config = dict(
    d_shared_expert=0,
    activation='quick_gelu',
    balance_loss=0.0142,
    head_dim=64,
    parallel_block=False,
    init='trunc',
    lr=0.00592,
    beta1=0.95,
    lr_head=0.0113,
    schedule='cos',
    batch_tokens=131072,
    train_tokens=776300000,
    dataset='wikipedia_en',
)
Below are experts of layer 4 (counted from 0) of a mixture-of-experts language model. Rows are named router (the router's row for the expert) and show model dimensions 0-127. Each number is 128 + 24 x the weight over its row's rms, rounded and kept within 0 to 255. Numbers have three digits each.
After each expert's rows: a language model's description of what the expert responds to. This comes from a sample of Wikipedia text that the model never trained on.

# expert 44
router:115119131158106155140097155124105148133130158126144089129123130098104140081140134132155115156144118187072113128132147165095119119175125123118119125114095087148111151151157107115165158126116148125121142110164143103132101134148159074115127104097143152142127118119146158116136141115088122142151070143076141082086112101113151141137112138161151148081097112118127118101093166143130112120088
Dashes, slashes, prefixes. Hyphens, en dashes and slashes between codes or number ranges, like VA-52 and 260–265, plus word-start prefixes such as de, re, un and non.

# expert 28
router:132129146138115174150070139119098115138129151132147142139081125131112102116141144104128111134131109136131127158149141102121135133142123173131115122141116100134088138139162117130136112127129142139139137131160150106103124134143133151135176135114127155160131119112152140131137104121114076158144007171143145092115151136120109110204142116112153144058123116115127130108098121148126145115161
Of and the. The words of and the after nouns or verbs, especially "the age of", plus other function words like been, by, other.

# expert 43
router:099173109137110121134107174131127112130138156131131119156109149131101115109135123144189128135148110116140080121065178083129150155165142167124147150129120127138116147115148120154148127125144153162151136094147126083117108124132189156181143119077157129147140145115116101127141077107113110144134124153098151110114116126139140130188107122122140128142112124102122103115126152144127158186088
Prepositions, row starts. Prepositions such as in, from, at, into, often starting sentences (In 2006), and pipes that open table rows.

# expert 9
router:114133094145096086156135137106107128124122150140135179126116141130121096130078109062102117221137132140073109135085144093129158132139052148113117118134133108126105131121129115146120142101129147127141136122125151154104123128141140060146112097120133155144127139121164152153154081120135146140135119141103138123147119107097139103163092112137134148095130135111151130128113159151111157138101
Infobox field starts. First word of a heading or infobox field after a line break, dash or pipe, as in Original release, Architectural style, Playing career.

# expert 0
router:115111091098104130118095125116114090140124105150143124128123119101079114092122133161126119180139091150127114135114169062050104139162110131132102169182114083155114130150142119151135171104124126088138091113080136185135121113124116129101150093136135154139142124119149073120134130119128117151136138130117147113152111116123135109105107128119162150122110124117118097118135149131157144155175
Mid-word name fragments. Word pieces inside proper names and foreign or Asian words, plus place nouns, such as Hum-ay-un, wings-pan, city, Lake, km.

# expert 8
router:081123119158142223187148145112139093151122144159134139153130125140116100110185158166131122139122084133130120122142162152118153130160155137103088097105078117133102130146147097170126167161144128115130103111132132166134135098123147119121095132122158118130161153128151077141136122109139147149150078099121149110127104133128085139134123110137124142129115112135166094120107156146130140154131
To, modals, month names. Mostly the word to after verbs or in fixed phrases (owing to, prior to), plus modals like would and can, month names after day numbers, and some digits.

# expert 13
router:121107128126114091140136134117108131123154129148151159136117135149131110124100160088146106130188150153104128161113105069117110131160096193119104125126146142138122117130128122148148123058118139108129146104153144100119130130195174125085146133070140140140141132112168134129137090115118115147128124129147127100138150117086072098135143111096160136132127066127132143104149132143109160162142
Determiners and quantifiers. Determiners, numerals and adjectives opening a noun phrase after in or of, such as the, other, two, all, various.

# expert 7
router:129136092112090182122134184119105076143155132127139105131094153135101088113079136174128119155165089160102122104101141082105152123161139162109143133176104106151117128156128099128114101162108173135150104116111114136119108130160143100087135129124136142126167131115166137108150102130116123147131128175125144122090144118070143112126133102116122141096100124085137114127109158122113156118129
Non-Latin bytes, symbols. Byte pieces of CJK, Georgian and Greek scripts in parentheses, plus coordinate marks, superscripts and table pipes, like ″W, km^{2}.

# expert 41
router:107125113173166138141109170107121130145157079143136090143125138125143109117107139128107111176139135133197107141114181067147170127143081092109136143113130115128092153136129110147141127153115133148151131112115169156110106117172156090114123124175141142138127140120161132127179108117127173153138126162143128126149133113119150110162115103143134156084114109105157128115094149175105130145108
Infobox and list punctuation. Line-initial dashes, pipes, colons and slashes in infoboxes, taxonomy boxes and stat tables, e.g. Order:, Years: Team /.

# expert 16
router:119125088108114123133134110097095121127179163122138145145120147141123130129107156121090111134172118146110108164129126134102132137142156138145139135177145193130127148131142110120148131114119160119141161129151151164112111121190133128167137116114138131168127154107157080123133109107080144124124127126116133072078065132140117066179131131126176162123105117135132135098120154150115122118169
Table spaces, mid-word pieces. Bare spaces in table cells and after month names, plus short vowel-consonant word pieces inside names, such as H-or-izontal, Decat-ur.

# expert 14
router:134168071153142221122098133105100111148144139148172122143127132130132121104136142205194117143124134138140115145155144144073141148145108133116087129121126120148123149184150114136138133112108123084145100124146134156120100127130134127151144103121162139146155136113146136076154100134121110139154111138081140103097173123126112104125083093097126150132122102115130128127119138143131126120135
Sentence-ending punctuation. Periods, exclamation and question marks ending sentences, often followed by a line break or a closing quote or bracket, plus decimal points in numbers.

# expert 24
router:083162152137083098140131163136126117143136136130128078148124170090128116110113114143139114128125140111179109146105113136106126131121089125100122145096076101141101144194140106142145140110122134131137099125092139182122123122152118137092148112148140167135144143111125097090143130122128094164147103142123129092099127124131113130109121130133125147136115153066151117127208132158110154153073
Common role nouns and verbs. Everyday nouns and verbs after the, a or to, such as part, work, use, role, head, deal, play.

# expert 59
router:106105143125120127143146151121121107125137134120130086143130166165150118105125116131128103135146173123162127160130131168144177146140099145092108132162147106155102120180124095132145130109116141151146133127110145161134125108131131103121162120143156156151142142117140053090175081098131124147142118199112147108135161126145083113124105114094104145117119117095118126099143125137134151208131
Topic nouns for works. Common nouns after the or headings in media and list articles, such as record, album, series, number, version, score.

# expert 20
router:123124130159110114140141152126115107137147094176152175145105156159092129098133149146125097136161103200157126142117143096122110121186128168115133120101124096138102156136152112131141130151126132118138118103121146122081110089106161091094139135112145121141173158106141155116152112128123115173138060144122125105151154084110116121096106104150155143134099074087137129123138126145128146109123
Zeros, nines, number words. Zero and nine digits inside years and numbers like 2014 and 1998, plus number words such as million, three and five, and the word no.

# expert 5
router:088155123149125147102158118100131120135129125148152098118124136111083123123099132109171110161135150119090103140159182146109137149139097156106136115126112157153136140143127127225128178109134138111140192127090128129119137101114163061105112103076121147133136135091126119130159146134154138135157144113095172130103138115090138125123125120145125124134114088093120108115128163154123117146129
Word-initial name pieces. First pieces of capitalized names and prefixes such as Pre, Sche, Re, per, inter, plus section-heading == marks.

# expert 34
router:100142122139099194140092136102121135154128194136166068132128176124123096107080117160136106137145147141143139146145105124068137152130089162120117166095112154131106132134144102128128109076108096158142115115097165154136118131153152088090167110147147132137147133106124096118148120123161112133149115124120144089147133113121106142105132131174123143107122105107154131099158133134153153161135
Abstract and life nouns. Abstract nouns for social and personal matters, such as life, law, population, political, death, plus odd word endings like j-ail, w-ears.

# expert 38
router:086131124174125140178157116122124115132164112130146091128106189139103135115169118098197107125135136128144103106136121106123125136160141114132107158144098162154101126113155123132137211099130130081128155129136146157115116096132166126132148110078155136150145143126130138077145123121132100155137122140120146125115129112150131110141143066155163138137135161123140109130147179135092138161143
Prepositions and particles. Prepositions and conjunctions after verbs or at clause starts, such as for, as, at and after, plus the particle up in ended up.

# expert 57
router:113097114150120156125117123105109097139160136126151149149105151126122143100105131163149110127127140141090123120121141100128145134184120114127151137135104083147126125134140122167145126162100106153124190133093139094069091115145185098163121114137151139161151141111203145088142112116096091133151117155099162119153147117131117089164099141121125158135121138125151079128120136154101166131146
Word-initial capitals. Capital letters that begin names or words, split from the rest, after pipes, dashes, spaces or quotes, as in A-renitalea, M-omper, P-overty.

# expert 42
router:080128126107076170108132148066127111142152142139141171155097119135118134114131108174148109136128159110099078131124147134152130125149088121086130128134139118151102162107142122121175162137129113166144160139095162127111106104116160112102152138077186145118134125100143147085156123083104123132135085129092137132134097111107078147109121156100154127150107130115143145115117131163114145126115
Line breaks and headings. Paragraph breaks, newlines and == heading markers in section titles, table rows and list items, plus opening quotes.

# expert 21
router:125180129186105150129148124121098092132128128166128138137102125061107116132169143127132138137149073118163108129177130108124150140141136119138135122091138091148081137142141120129172129120099118114139131115110139114140125105132128118174169101163141133111136132128121074131129110120119161149142106179114160117074126140126060119126142093090151149121118082093144134124151159141104124121159
Digits and -us endings. Digits inside numbers in tables and measurements, as in 61.2 and 393.388 km, plus word endings such as min-us, bon-us, vers-us, un-til.

# expert 3
router:133168122151153134127083131128105106153117117155168159125083119095130132122100153218169108117131138122178114163133168155079149138146116118128109144134123116133122151123136113123137139132128139101151193108180148110100104120104138116126146122138119178161135169114108095125133107110112076140147110133113129128159092104124136132145126102162136142114098100138123119119162132138103150138076
Consonant word pieces. Short consonant-heavy pieces inside words, often right after a morpheme break, as in se-b-aceous, rain-b-ands, T-w-iztid, Bliz-z-ard.

# expert 18
router:121181113151163160145132163114112125122122170145143146141106143105142142123154162128189123164129125155132132143194145119112134124233105125120118154136120095134119139140148132153128135151133171109131139109111139085089094141143135090129112121137137150149140148121183124084127138114078104133146108120072150138116147088123126120125102140114116118124107137138157083125159122135129119117111
Capital letters in acronyms. Single capital letters or capital pairs inside acronyms and codes, such as ALG, AASHTO, ROTC, NAS, 2001 KS.

# expert 53
router:108118119158109151154076144122134132147142188150133152138113112108107080123152126153132128133147140137168129126099144159055142143144115113131063162142150104133096147164147111108171137188105140091177149122114154094136114094129115116114148107133124139116129149140149098115138111109143092145137110166119132136130059123102108127089113105107152134099127103079136128112126128130126147109130
Decade s and final digits. The s after decades like 1960s, final digits of dates and figures, and nouns such as century, culture, States.

# expert 51
router:127124097159135115125107134128080117135149158154127134147118140095143105106117154129145125149175104127175114137171170100161128121136150141097127166081131156134114159145120120149152126160130093112162111126122161167121118090120113128130135102097127106126127162100135081153133141115113164128125102124088172098052085119144118110113122103152170141112119101110125137112140134132157140158060
Mid-word syllables. Middle syllables of words and names, as in cy-ber-bullied, Ar-bor-etum, Sk-yl-ine, Bar-ber.

# expert 4
router:115125087129166137175107140120112106146134154143137107140113131084115132090143123103153124167127135173151137171125150071117115127160062121129117178121128133145086141182132103144147137169102157074131105128124130155133136133110136104098175089114122190160135151121156087121127129116128122137155140141139133116085126109132072128105114125112158119131126126108138138127145149147139122144078
Organization-type head nouns. Nouns naming the kind of organization or thing after a modifier, such as team, school, band, film, company, club, Championship.

# expert 32
router:117119114133118153173121138109133113155154139139135149156112174138056126124106120101142132154149089122109115172150121076100131120136094121128123126118138118148133135118137112216166122125086135102137167105136149100117131113117154149111138116119144130130135150133145113104140083104065107143132088130128132135153111116114077109189108073113122127087116109137128088107135143133098122144139
Articles and possessives. The determiners the, a and an and possessives like his, its and their, often after of, in or was, before nouns or words like first.

# expert 63
router:130139142145075097133150112085120107148146141131122094160131157132126119136140136108086138148120129102150115158214090096133154160164111117116089133148131100151092139145132125152114145151146152113145133120162150118105118136138153048129162121126149151184142137117160078094146117109145123144129103156082128101141150122121078117141119126139152158104130144099136109101096136132127149129141
Infobox colons and labels. Colons after infobox field names such as Reach:, Fate:, Platforms:, plus label words like Species, Location, name, and degree or prime signs.

# expert 26
router:114095131139119172140116115115123124133158181123133072123120134109139084146132148114148099143171128143122101133087115137121120161141132108112132117169128095159132126148134118169124102099123155158152119107118134112107081123149157118082159156063121117106131172104116176122149131104096163132147096143129145117152145120137108139153129132117137166119115044127158079096148128138099135127141
Mid-word fragments. Pieces inside ordinary and foreign words, often right after a prefix or first letter, such as e in ineffective, our in sourire, ider in wider.

# expert 11
router:133120122125137152127136133105110111138144171114134105156130143123108122105116162096197091127133074157162100166105164126124123130131095162111118131182140124150087162142153104146126117148120118122152117111138142103122085117161118095119138111133145139148162163087130139131143110117082122148152079172084151109140105112128086096146106110120115174115121096092171103080115131137114137121126
Year digits. Third or fourth digits of years in dates and life spans, especially 9, 8, 7 after 18 or 19, e.g. 1899, 1872.

# expert 50
router:121159109131142141128112101099124125151139125161130117130125172096093136098145144115157101161133091137094122123103173141145140151140107128107160162183097106164129130122126116192139145136129138138138187141091136111110115129139156060163128104149150131154126119116142144120135124126109109150150132103139184107118164118130151100166129149140126135143115122091154081124171169178145169135135
Name-initial capitals. The first capitalized piece of proper names, especially people's names in tables and lists, such as Dav in Davies, Sh in Sharon, J, St and Al.

# expert 2
router:131143076172145172105094122115124131118169147145159071124110128139135124082151120098136118188147081137135100131118138121123183119143140163127038150122112076151146151129152127146131139143141138156150169119132138123136112098157115099125146104137156139128133142110130112122143122116141123135130105099125141109098129120108136083162123130174146132106111088129132121114150137127184148170140
Name syllables, accented vowels. Inner pieces of personal and place names after an initial capital, often accented or foreign, such as ó in Józef, el in Zelenka, and common first names like Paul and Charles.

# expert 33
router:112160116116108110159110137101132097164134104143161114164124124113110114107153153120107135157142141126088119146174119147134154169131151115142063156144091145157112168109148112133146154127136123139137102102167125216132133118152126133195154105137151145131140129132131072074121114147125161142136131154161141137098089098086135128124123110124156123139107091129157144131143151123141136123096
Name and place endings. Final pieces of surnames and place names, such as Car-on, High-land, Transylvan-ian, and endings like -ton, -son, -ley, -ville.

# expert 45
router:101132097117148127185106145100128114160115145162130174153135124129103095062109147157087120135134150129143115119114098137133102137141143105106127130157118141164121148153140115139135145116135163111153098048106118134134131152172172097145129090123139131130144132111146161123138151105131042141132129113128162130093139089095118142115130119099154144124095104136149129104091138143148147141086
Word pieces after B. Word continuations after an opening B or b, as in B-rown, B-rick, b-ark, Bor-o, plus compass words like South and north and digits 2 and 3.

# expert 27
router:079112137157119104132109136123129125110121184138138139130118148118111119120067139138169107129173172127106106165119141124129096115190083153127120117125108109161124127145149122170159138151135142110130113134128144155149135117117140087158108088074147133129152141101111133071126095118098154150152090170144147122085135112106134103135154114140124128114114145119154174110121133143089170171103
Line breaks and determiners. Line breaks ending list items and rows, and words after the or a, especially following, plus counts like two, three, second.

# expert 46
router:120124085157104192140155131126125139129159148160149119119118171159147104094171155091129105160158144148103110117121104135133101163169112135115119131129127129156109139139132109147158099102097131177132129069124153116113120125160160122121135089114136114124156119120119092108154139091154178151157104137150149145131135126117131081144116103097151108135119159120131129103152166109164197132105
Name word fragments. Second pieces of names and titles after a capital letter, such as A-ure-l, K-ick-apoo, T-ate, plus title words like Fire, Young, Love.

# expert 39
router:121158152120100110143054133098121141165131098147146136140099126115122144089128155167120139135121078134181103146150154153137115150129159133113102126141105118148127151122150108119135132170108180115134112135173128156105107103192109125145125144161134146134141130115178109119135136129074072149127128142115165143102078095103125112157112133126119137119084108114172128109136145157091135135118
Foreign name pieces. Inner letters of non-English names, often Georgian, Czech, Greek or Slavic, as in Mart-v-ili, Pav-l-ásek, Karaman-l-is.

# expert 23
router:133131100128111150138086124100121097150140163155151144122121128123136141106151159129103104173138091135107123142121159156096149161150084122140105171158145106129136157165170105115143106140109146077178154103142140157125118142163131144122215123169157146133156134127123068105123116135117169135128129121146136099112136097115110091126097098139138131112093114088116127126091129127123115155155
Vowel-final name endings. Final pieces of foreign names and words ending in vowels, such as -ila, -ina, -ia, -umi, -arma, e.g. Sheila, Krystyna.

# expert 10
router:097122088103089134122113120115124119144154135125138134140125177107109124107087107108175104144136087133136118148120129127142118134132056108116132146145098168154104132129140101130177159134120131214129092113095160114151112132122163111103165124132164156130136115117143148114150101107131155146151114145041137123116091119133081142100115134098125126140121124113146147121166150152138150123112
Places, land, common verbs. Concrete nouns for land, water and roads plus common past-tense verbs, such as public, land, River, Road, used, built, sand.